config.yaml
n_experts: 24
experts_per_token: 1
d_expert: 384
routed_scale: 1.0
balance_loss: 0.000112
num_key_value_heads: 1
head_dim: 32
tie_word_embeddings: false
init_std_o: 0.0
init_std_up: 0.0368
lr_mult_o: 2.0
decay_fraction: 0.739
batch_tokens: 65536
doc_mask: true
Below are experts of layer 4 (counted from 0) of a mixture-of-experts language model. Rows are named gate (a neuron's input weights, with its number), up (a neuron's input weights, with its number), down (a neuron's output weights, with its number) and show model dimensions 64-127. Each number is 128 + 24 x the weight over its row's rms, rounded and kept within 0 to 255.
Before each expert's rows: "comes after" lists some tokens at least twice as common just before its tokens as in all text; "raises" lists some tokens whose logits its average output raises strongly, later layers aside. This comes from a sample of Wikipedia text that the model never trained on. Tokens count by the router's weight.

# expert 7
comes after: " ", "1", "2", " (", " on", " July"
raises: ",", "0", "1", "9", "2", "6"
gate0 [111 127 134 133 120 124 140 127 145 103 100 160  90  94 128 105  83 124 107 155 109 103 118 151 133 127 148 165 137 117 135 136 138 161 113  88 129 133 138 144 154 118 112 114 117 133 104 102 147 123  97 141 148 140 168 130 116 129 150 145 149 197 143 100]
up0 [106 106 120 101 157 158  91 119 107 163 141 124 115 158 103 113 170 117  88  99 103 112 122 108 121 152 127 110 104 135 159 160 140 122 167 122 133 112 123  80 157 120 138 126 105 127 118 146 152 107 119 101 114 112 122 106 103 115 141 120 171 103 144 144]
down0 [137 134 118 151 112 171 156  95 121  75 126 126 141 162 139 145 141 127 161 116 113 166 103 112 128 154 135 150 118 156 136 142 137 169 102 103 133 165 100 148 123 143 118 118 126 113 122 124 103 134 109  71 146 115 136  78 113 131 130  98  80 108 161 120]
gate1 [123 141 123 113 117 174 125 100 165 129 101 128 155 125 106 122 131 127 101 110 135 131 127 157  97  96 147 142 151 119 119 105 116  94 112 159 133 145 126 125 124 102 160 154 132 116  99 131 162  99  99 164 144 134 161 139 129 106  67 111 117 114 130 102]
up1 [140 110  87 130 134 145  86 128 108 136 107 139 102 133 154 138 143  82 149 113  96 117 128 113 131 142 157 114 128 124 116  87 123 142 125 103 164 123 110 132 120 135  92 192 133 110 142 131 109 126 106 123 114 130 100 159 143 107 157 112 156 158 163 160]
down1 [146 107 151 155 138 132 114  98 152 117 155 141 121 151 131 158  94 186 143 129 115 149 110 143  97 154 127 158  98  88 133 215 122 144 120 118 117 168 151 103 155 110  92 110  85 124 129  91 136 147 140 111 119 148 141 138 145 103 146 129 105 140 129 108]

# expert 5
comes after: "\n", ".", " |", ")", "==", " ="
raises: "-", "|", "aff", "Other", "unn", "3"
gate0 [151  93 110 159 125 119  78 130 131 137 134 143 134 132 151 143 139 151 127 111 103 125 175 143 109 142 136 127 117 159 130 131 124 147 113 143 134 185  87 103 162 133 132 136 116  70 119 138 130 135 105 112 120 114 119 120 111 148 154  98 121 101 143 132]
up0 [157 112 121 176 133 112  78 128 143 126 134 127 132 163 156 161 139 128 136 143 114 121 194 140 115 133 124  93 125 129 156 154  97 136  92 141  96 148  81 101 112 121  94 121  94 138 120 163 131 166 124 114 143 124  92 128 131 144 139 128 117  70 140 126]
down0 [ 70 164 117 149 144 116 140 130 150  99 113 115 173 113 155 112 118 116 136 134 119 144 109 152 155 112 104 114 144 106  79 134  98 114 109 113 142 119 157 139 102 128 147 162 182 118 116 160 114  98  92 150 151 152 145 123 110 138 128 155  96 148 131 119]
gate1 [136 124 110 167 160 111 108 126 144  78 133 132 147 165 142 159 160 126 105 131  97 118 112 118 126 138 119 160 108 183 145 114 126 121 125 134 119 138 145 138 152 135 115 160  93 117 114 102 141 159 138 205 163 108 103 116 163 167 112 125 144 178  99 119]
up1 [111 100 112 101 117 102 127 198 141 132 127 128 100 108 115 124 107 149 144 137 130 141 142  88 145 127 145  95 142 100  72 132 118 152 105 153 138 124  94 125  98 154 119  95 161 138  81 119 154  96 126 134 155 119  93 128 126 140 137 133 114 154 154 139]
down1 [166 122 158 111 128 107 148 126 138 144 167  87 145 146 131 157 118 115 123 118 129 135 119 104 120 119 111  92 127 170 108 144 136 149 153 129 101 160 137 147 128 130 124 141 122 142 123 151  95 140 119 179 137  88 112  92 146  91 129 160  92 159 106 106]

# expert 8
comes after: " the", " The", "The", " a", " of", "s"
raises: " ", "\n", ",", " and", " U", " New"
gate0 [131 121 109 168 126 144  63 105 112 126 151 139 145 135 116 146 122 133 135 124 141 124 100 131 144 120 142 127 124  95 112 151 126 128  81 132  92 156 120 157 157  68 123 136 113 115 144 148 153  99 140  54 101 125 108 155 124 120 160 115 132 120 135 122]
up0 [145 162 157 106 116 119 125 118 158 148 152 116  89 124 173 120 161 133  92 128 170 164 120 166 110 138 145 114 118 121 147  82 165 112 128  95 125 119 155 119 188 165 129 130 142 106 102 148 152 129 104  98 129 150 124 115  93 130  86 134 144 103 132 100]
down0 [138 134  98 141 152 114 108 125 114 131 130 125 178 139 119 134 139 122 172 109 141 170 122 167 115  79  75 148 148  85 120 105 121 108 140 102 104 130 119 133 142  96 143 120  92 146 152  75 134 129 140 111 133 135  93 140 131 131 112  80 128 137 125 104]
gate1 [117 113 119 127 164 156 121 148 176 124 107  92 132 114 152 133 139 145 110 150 169 141 134 143  98  94 143 111 146 139 105 152 146 183 144 134  97 152 125 107 170 166 167 161  99 114  90 151  97 122 110 120 134 101 134 134  84 147  92 140 134 107 150 126]
up1 [111 140 164  93 161 161  91 110  92 138 106 126  96 122 129  96 122 136 113 179 175 153 142 132 117 113 124 185 165 152 116 119 150 140 130 130 129 116 142  68 122 157 134 158 134 171 121 153 188 127 119 147 132 119 118 112 120 137 108  82 124 120 127 160]
down1 [159 134 176 142 108  96 150 169  83 137 109 183 137 139 115 142 136 112 123 114 129 133 122  95 112 144 111 105 123 142 151  69  96  90 120 117 155 135 141 156 119 150 112 157 128 114 149  78 117 133 160 135 127 100 133 123 105 122 171 119 118 115 119 140]

# expert 18
comes after: "0", "9", "1", "8", "–", "2"
raises: ",", "0", "-", "2", ".", "3"
gate0 [159 154  81 112  87 142 146 113 109 118 129 145 112 140 120 132  82  97 116 101 148 147 169 130 104 159 169 174 148 126 115 151 168 111  87  93 119  88 140 160 114 141 127  76  86 128 137  92 125 127  94 157 136 129 137 124 123 118  78  83  77 142 123 160]
up0 [ 94  97 148 142 170 154 131 109 150 136 163 130 107 137 143 113 127 136 115 145 136 115 106 157 109 106 167 104 145 141 121  99 127 138 181 172 136 126  93 115 165 115 131 126 178 120 135 111 130 119 113 140 129 114 143  85  97 130 139 153 175 116 120  93]
down0 [124  98 155  89 134  79 127 102 166 141 107 140 151 146 121 101  86 122 109 102 131  82 121 146 141  86 179 152 173  97 110 152 119 128 136 135 120 160 102 121 149 124 171 116 147 128 112 131 132 153 142 107 170 114 114  78 149  84 132 110 108 119 116 115]
gate1 [135 165 148 154 112 136  94 155 151 143 137 161 116 132 119  75 138 151 124 114 111 131 136 135  96  95 135 120 130 145 138 110 155 140 150 112 125 118 109 124 131 121 104 165 106 141 100  85 123 140 130 145  68 148  74 141 111 160 111 139 143 175 132 115]
up1 [135 172 100  85 151 120 119 135 140 164 109 104 112  88 108  98 143 114 158 149  97 140 141 111 109  89 137 113 169 153 152 112 129 135 146 157 153 168 155 119 156 130 101 144 114 113 139 123 107 133 130 141 137 149  97 125 187 153 109 137 142 123 149 102]
down1 [107 138 141  91 162 124 115 101 137 124 108 100 155 132 169 121 153 131 111 146 145 141  86 103 140 135 157  67 134 129 145 141  89  81 146 124 172 163 108 156 149 107  77 133 167  58 159 151  90 120 163 139 114 171 159 164 135 143 129 109 141 104 155 113]

# expert 19
comes after: "\n", " of", " is", " in", " as", " at"
raises: "\n", " the", " ", " The", " |", ")"
gate0 [128  88 146 117 123 104 151 114 114 130 117 160 102 111 127  97 150 118 125 144 125 112 152 157 115 145 142  95 104 112 118 127  82 156 179 153  97 133 102 176 115 134 110 124  86 150 115 111 177 157 156 150  70 121 142 116 111  99 119 103 165 132 113 107]
up0 [135 116 112 122 124 132 157 157 135 115 141  95 128 147 132 100 127 112 113 127  84 135 120 123 155 102 110 182 142 102 108 139  94 173 160 119 105 127 146 128 133  96  96 194 123 149 124 157 139 147 123 132 134 170 127 107 120 129 153 154 169 125 138 111]
down0 [125 123 129 128 110 131 127 135 171 108 128  86 126 127 128 103 122 146 150  89 154 111 108 146 160 128 166 134 140 102  94 118 135 173 140 137 129 152 112 147 111 142 105 131 121 123 120 131 150 100 104 147  53 150 145  89 116 129 174 151 115 105 115 120]
gate1 [121 135  68 137  94 160 150 163 174 146 110 105 133 129 116 117 129 118  70 129 121 134  90 115 144 116  92 118 126 107 102 152 169 125 129 120 168 113 151 153 115 158 137 120 109 147 130  62 160 140 150 147 122 132 146 109 127 130 132 139 196 120 145 132]
up1 [100 119 136 126 157 129 173 127  75 114 162 108 151 144 118 123 140 129 165 122 164 132 135 127 142 125 137 100 157 131 129 114 150  84 113 174 135 144  94  94 181 124 136 127 100 112  98 171 144 198 133 116 129 134  76 126 134 103 118 161 113 135  87 128]
down1 [128 174 126 136 127 145  97  95 101 113 111  98 175 127 123  66 168 113 109 108 140 119 116 147 105 129 121 125 171  99 138 134 132 157  99 166 127 171 137 167 108  99 164 169 116 112 143 157  88 140 112 109 120 160 104 142 160  78 130 121  93 121  87  93]

# expert 1
comes after: " ", "1", "–", " (", "3", "2"
raises: ",", ".", " (", "-", "\n", "1"
gate0 [ 85  96 112 192 125 140 153 125 114 125 113 119 122 106 136 129 127 156  84 149  70 114 145 122 113 132 167 116 104  84 127 153 130 162  96 146  95  80 134 134 111  40 196 127 106 122 145 140 147 171 146 128 164 115 117 108 108 117  93 131 129 123 118 175]
up0 [ 87  93  71 144 148 136 172 146 110 148 123 173 127 112 137 122 139 173 111 179 111 131 182 135 115 148 144 128 113 144 113 133 109 153 123 103 145 117 126 160 137  81  97 151 131 116 122 154 176 117 126 178 145 102 144 127 165 130 108  92 137  92 140 160]
down0 [109 151 153 165 107 143 133 123 114 127 157 142 120 138 140  79 179 149 146 126 114 151 127 164 159 135 160  96  91 105 148 131  99 127 104 108 159 150 162 150 121 109 151 125 143 130 126 118 134 164 154 120 127  88 107 143 115 136  87 129  97 153 116 117]
gate1 [150 143 138 134 170 145 103 145 137 105 107 104 115 168 130 138 124 136  94 159 148 150 108  84  84 106 114 102 105 157  83 129 133 125 112  96 157  78 132 165 140 131  72 109 125 148 156 141 126 148 119 112 133 167 136  97 164 107 116 112 149 177 163 133]
up1 [ 97 106 125 156  62 171 155 114 125 149 139 152 120 105  98 182 151  92  98 123 145 121 117 156 102 118 125 130 122 131 145 134 140 121 111 151 109 145  91 145 178 104 149 162 132  91 107 125 191 107 145 170 118  88 128 132 142 139 108 122 128 104 123 116]
down1 [126  84 140 127 110 130 132 156 116  94 113 129 126 144 107 114 100 134 149  77 167 135 109 115 128 109 184 111 121 127 126 103 145 103 120 135 125 144 119 108 103 178 132 149 123 125  72  95 145 111 141 141 118 120 182 111 123 144 146 127  91 141 105 113]

# expert 23
comes after: "0", ")", " ", "3", "%", "4"
raises: "\n", " ", " —", " N"
gate0 [ 74 108  98 149 102 132  96 118 120 173 112  92 128 121 121 123 185  94 105 110  88 112 147  79 174 128 114 133 129 135 150 145 124 135 129 164  96 134 103 109 123 137 132 129 111 115 125 134 120 156  93 116  97 129  75 158  93 151 175 123 116 135  72 119]
up0 [114 123 159 136 102 118 167 108 138 115 125 123 126 151 129 101 122 132 157 133 139 177  90 126 110 135 112  99 117  87 138 129  99 120 121 122 121 120 163 121  88 118  75 153 154 125 146 102 157  95 201 109 132 123 147  86  99 143  63 153 141 153 152 147]
down0 [118 132 129 168 145 103 143 147  78 107 120 165 109 124 149 118  82 123 139 149  85 146  87 110 129 153 164  63 147 159 175  96 143  96 109 117 113 133 139 108 146 118 127 136 110 108 124 123 141 103 134 149 109 107  99 100 144 144 113 113 130 102 130 144]
gate1 [103 122 105 128 139 151 129 148 115  79 137 136 127  98  71 132 109 147 121 139 108  70 139 118 129 127 127  91 162  98 132 128 118 118 152 121 162 124 119 121 145 141 114  90 111 123 123 109 104  98 133 117 147 115 118 157 118 182 184 175 130 136 128 120]
up1 [141 149 123  83 119 147 161 164 159 119 110 122 133 115 133 133 143 138 122  97 138 169 167 142 119 116 162 128 161 106 101 150 136 132 123 127 125 175 118 140 113 150 113 151 146  93 130  87 122 142 119 126 116 103 104 130 123 145 112  95 135 111 177 138]
down1 [137 129 138  89 109 115  96 133 124 178 173 129 147 162 127 124 121 164 144  92 102 143 178 138 129 141 123 162 122 126  82 141 115 117 135 110 130 149 117 114 103 125 170 144 149 148 137  96 136 153 150 132 158 149 127  83  83 159 136 192 141 127 120 147]

# expert 6
comes after: "°", "0", "5", "3", "′", "4"
raises: "1", "0", "3", "2", ".", "4"
gate0 [126 109 100 119 164 111 113 116 130 128  42 139 137 117 117  96 106 171 107 116 136 138 120  91 122 118 137 150 118 131 108 129  86 139 125 145  71 135 166  71  78 116 155 158 156 149  91 149 162  89 123 111 122 149 188 148 147 135 127 125 168 151 110 125]
up0 [143 135 102 120 146 134 120 124 141 121  82 116 146 136 147 114 138  67 128 130 150 112 132 122 123 115 123 116 135 135 126 133 119 117 144 134 138 153 168 103  96 129 154 138 133 160 106 129 139 115 107 118 147 125 137 121 170 124  99 113 115 107 120 127]
down0 [ 79 152 145 113 103 114 114 107 138 125 130 162 113 121 127 113 138 132 139 130  55 132  79 110 142 127 121 100 100 163 131 105 115 123 128 123 161 134 136  95 127 133 107 158 103 143 180 116  97 120 102 147 132 139 110 167  99 122 129 119 131 107 120 118]
gate1 [122 110 151 115  81 135 144 159 117 126 130 136 110 145 132 117 129 187 120 112 108 140  90 135 113 141  97 131 148 137 103 137  95 151 149  99 158 122 139 151 139 129 144 192 137 105 155 147 119 141 170 154 130  97 157 165 117 101 115 128 120 174 175  97]
up1 [100 141 131 128 136 128 139 128 133 176 113 140 143 174 172 106 128 118 130 123 112 152  98 133 119 121 132 123 107 135 140 103 120 145 143  70 147 110 143 145 150 156 133 192 110 131 133  83 132 155 134 127  93 154 144 161 121 137 131 148 133 115 120 101]
down1 [ 86  75 152 124  97 126 133  93 119 121 128  91 154 165 137 106 144  75  86 102 150 136 155 137 138 125 137 132 159 101 156 133 138 136 109 104 147 137 137 183 147 124 117 122 131 118 130 142 120 104 132 134 122 112 125 106 109 114 113 113 126  92 126 168]

# expert 12
comes after: " in", " the", " of", " on", " In", " at"
raises: " ", " of", ",", " (", "\n", " and"
gate0 [160 120  83 178 124 120 134 142 125 122  96 121 117 105 115 131 137 134 122 148 110 110 131 121 132 144 144 159 139 155 128 132 101 120  86 112 142 159 156 106 158  84 162 116 156  87 149 142 112  99 113 147  80 121  81  93 120 147 140 143 104 151 128 149]
up0 [149 130 139  90 110 107 122 155  81 128 133 116 159 148 105 120 111 138 130 151 104 112 136 120 105 159 134 123 124 118 123 103 148 118 143 124 137 134  86  60 132 150 120 142 131 135 121  78 121 178 141 146 117 182 110 108  92 129 142 130 130  99 100 109]
down0 [136 102 167 117 125 129 129 126 147 140 148 139  81 133 137 119 107 144 140 177 123 124 125 147 122 120 127  87 118 102 133 117 126 116  96 122 121 134 113 139 124 160 163 119  77  97  85 139 131 189  99 181 106 125 115 114 130 116 126 163 165 143 132  98]
gate1 [ 87 115 145 120 132 110 140 142 154 138 143 122  85 114  90 126 115 158 141 112 116 130 145 134 146 154  84  98 170 138 151 155 161 156  94 157 130 141  82 161 128 117 123 116 134 121 126 128 140 171 159 142 140 141  83 127 100 114 125 129  93 188 112  97]
up1 [135 150 142 140 138 136 126 102  69 120 142 130 109 141 116 152 106 156 128 154 155 112 128 136 149 102 120 118  56 126 132  60  70  95 176 103 129 133 107 177 156 121 104 100 128 150 140  92  97 155 123 124 164 126 100 171 116 154 119 155 107 138 135 136]
down1 [ 88  75 128 101 112 130 146 126 160 162 137 160 136 169 162 170 141 143 129 107 151 120 167 114 140 144  60 146 125 117 158 106 133 143 133 123 116 139  89 160 179 102 149 135 103  80 140 129 154 135 142 128 136  96 139 113 112 130 164 153 127 104 116 118]

# expert 15
comes after: "-", " was", "==", " World", "|", "Personal"
raises: ",", " and", " (", "\n", " in", " "
gate0 [129 102 114 140 126 149 116 132 109 125 123 145 105 194 111 156 109 102 110 110 180 110 115 112 147 168 152 165 134 151 109  90  76 167 156 147 146 175 151 138 144 135  81 131 145  89  94 106 123 138 127 117 109 184 148 136 113 136 154 126 130 120 150  98]
up0 [118 121  84 151 108 117 107 143 159  94 120 118 185  93 162 169 151 120 156 102  95 126 125 140  99 144 105 112 163 107  90 155 144 132 126 152 124 104 144 158 110 118  80 109 158 131 112 115 105  87 138 122  74 159 116 146 146 163 140 136  92 108 122 118]
down0 [155 109 156 102 140 106 161 144 154 134 123 124 152 128 127 150 166 128 114 146 108  98 139 119 153 135 105  66  94 138 146 117 114 124 108 150 132 131  96 165 149 131 101 108 110 138 100 141 131 164 121 163 154 153 108 115 168 136  91 172 138 163 128 132]
gate1 [134 131 152  94 130 132  72 140 138 126 121 153 114 137  94 149 134 139  96 109 120 135  99 109 129 161  87 129 107 136 180 163 102 102 117 132 135 143 123 133 162 170 103 144  95 148 160 108 102 163 112 119 138  92  69 134 140 114 170 116 143 123  77 101]
up1 [122 108 126 146  96 160 130 111 173 103 169 116 117 172 116  94 124 116 141  87 141 107 100 139 145 140 104 121 186 110 127 112 133 116 133 105 130 156 109 192 135 138 124 159 128  90 136 162 106 121 127 178  93 109 185 160 110 153 153 150 162 125 139  94]
down1 [ 86 114 120 131 165 128 153 138 112 164 111 101 120 126 159 152 161 158 146 166 112 100 151 117 124 103  67  95  91  94 140 145 130 144  97 149 152 138 122 147 139 136 144 119 122 141 132 140 157 128 113 100 148  97 164 141 137 124  97  93 121 166 114 133]

# expert 11
comes after: ".", " |", "%", "2", "4", "0"
raises: ",", ".", " and", "\n", " (", " |"
gate0 [112 129 153 107 130 102 137 117 134 176 152 127 186 106 147 150  93 164 160 145 130 126  96 141 116 133 158 142  95 138 171 115 148 128 136 118 109 132 141 118 159 122 156 123 124 174 144 166 106 127 132 161  98 130  89 140 159 160  85 173 161 105 119 155]
up0 [108 122 124 138 160 113 122 138 139 122 161 174 140 150  94  98 112 109 140 137 132 112 164 108 193 158 107 148 170 108 126 139  96 120 129 128 154 158 144 114 134  95 144 127 124 140 106  80 116 123 126  97 129 159 110 162 109 110 152 116  55 163 144 130]
down0 [122 139 106  86 147 122 152 135 149 145 127 146 142 134 153 112 135 152  99 104 143 124 102 161 137 157 169  89 106 102 141 108 175  91 128 128 152 117 151 113 143 136 175 148  78 140 121  99 100 130 142 107 134 121  69 160  97 112 150 109 127 148 125 169]
gate1 [155 122 100 134 116 151 132 120 105 165 132 131 189 140 151 167 148  93 137 163  79 131  79 117 166 128 125 149 131 137 136 121 106  81 130 186 140 137 118 142 125 162 106 105  94 113  99 123 136 136 125 115 124 154 157  86  95 155 138 100 123 106 142  96]
up1 [129 129 169 128 105 120 143 172 130 103 117 178 133 100 123  96 107 141  79 120 201 116 132  90  99  85 155 118 136 153 118 116 157 135 124 144 152 106 145 152 152 149 137 180 131 125 170 105  86 112 128 136 123 132  86 156 150 132 126 128  61 129 101 135]
down1 [103 127  93 171 151 113 139 117 115 132 166  79 104  98 129 118 145 105 145 121 115 133 119 122 137 129 135 136 121 110 109 130  65 139  96 131 135  86  74 111 146 170 125 105 148 183 143  99 134 113 156 109 146  66 124 135 153 117 117 156 110  85 119 123]

# expert 13
comes after: " |", "\"", ";", " —;", " medal", ")"
raises: "-", "1", "2", ".", " (", " and"
gate0 [144 115 139 137 162  96 113 164 142 108 125 165 159 178 131 150 103  90 135 126 145 126 128 111 124 171 105 137 118 172 129 143 147 140 119 112 149 122 131 118 116  94  90 142 110 162  47 155 149 152 150 115 142 122 137 138 125 181  75 122 135 127 134 160]
up0 [121 147 162 149 150 137 137  81 126 134 122 116  80 132 122 113 126 121 139  99  92 158 134 125 170 147 146  93 184 117 124 110  75 132 119 127 117 140 146 156 141 174 132 125 133 139 135 113 133 107 118 151 167  99 131 125 138  88 145 133 135 119 126  97]
down0 [156 145 155 115 116 128 146 156 138 112  94 104  84 142 160 128  86 146 126 141 145 125 114 134 118 106 154  71 144 129 119  82  82  93 158 103 115 147 140 117  86  99 139 110 121 128 147 101 137 143 109 135 133 158  95  99 112 145 148 156 152 114 134 126]
gate1 [160 125 144 119 136 146 105 108  73 115 131 104  98 146 161 108 138 152 186 111 136 133  82 128 143 124 115 125 155 112 172 164 160 120 119 186 104  99 120 176  60 121  86 108 144 104 123  97 148 141 112  81 127 146 101 105 152 130  76 124 131 116 116 128]
up1 [ 82 140 131  59 105 107 113 115  96 121 154  90 136  98 119 109 120 115 167 150 114 128 136 144 157 156 119 156  91 111  75 110 167 113 148 152 169 113 123  53 161 134 135  93 129 133 114 107 116 125 114 149 125  84 166 118 128 126 156 158 112 103 136 123]
down1 [105 111  96  71 107 116 106  84 120 120  95 155 121 113  95 124  82 109 134 135  85 105  96  99 110 137 158 123 180 152 128 120 178 143 134 122 103 119  92 114 124  82 188 140  72 127  94 100 116 131 124 117  96  91 131 125 120 124 107 193 116 114 125 120]

# expert 3
comes after: " a", " his", "s", " an", " their", " first"
raises: ",", " and", ".", " in", " (", ";"
gate0 [115 133 109 173 170 128 134 130 139 100 139 127 108 100 155 105 146 116 146 159 127 171 158 120 121 101 148 156  79  98 136 127 128 155 164 163 124 123 147 162 115 113  67 149 158 125 110 137 104 144  61 148 123 107 122 165 134 163 116 128 130 155 123 105]
up0 [ 99 145 119 136 149 111 106 132 110 147 137 126 118 189 116 105 131 137 107 104 142 133  62  89 135 144 122 109 121  93  70  91 141 159  97 105 119 134 133 100 151 111 181 112 106 141  94  96 146 150 166 105 122 129 137 121 144  98 147 122 135  93  84 133]
down0 [ 93 159 111 101 122 137 121 111 136 114 151 134 109 147 127 132 126 130 125 149 123 134 106 116 127 124 146 127  90 145 142 168 112 103 129 173 136 131 123 130 140 146  76  93 112 118 158  99 137 139 139 144 106 102 108 174 158 133 108 103 127  96 113 144]
gate1 [150 110 109 155 147  94  96  97 159 154 102 110  80 103 186 101  89 132 122 132 148 126  91 131  79 146 157  94 119 135  90  85 106 106 110 156 145 129 104 146 123 102 135 157 146 145 106 120 124 156 120 132 147 128 140 163 156 112 107 105  77 128 127 152]
up1 [120 123 124 134 115 139  95  97 156 144 136  55 118 139 146 131 106 122 115  90 134 144 108 113  95 137 144 109 134 120 124 110 125 128 138 106 137 124 143 142 186 148 149 136 106 139  83 151  92 163 131 169 140 134 175 104 117 100  73 101 123 153 145 132]
down1 [146  46 147 120 116 104 123 149 130 166 137 152 125 136 127 127 150 119 106 125 133 119 117 103 130  95 134 136  85 136 123 140 117 130 109 170 147 154 114 108 117 167 162 152 151  88 179 154 167 133 166 140  96 117 150 136 143  82 110 136 127 141 142 158]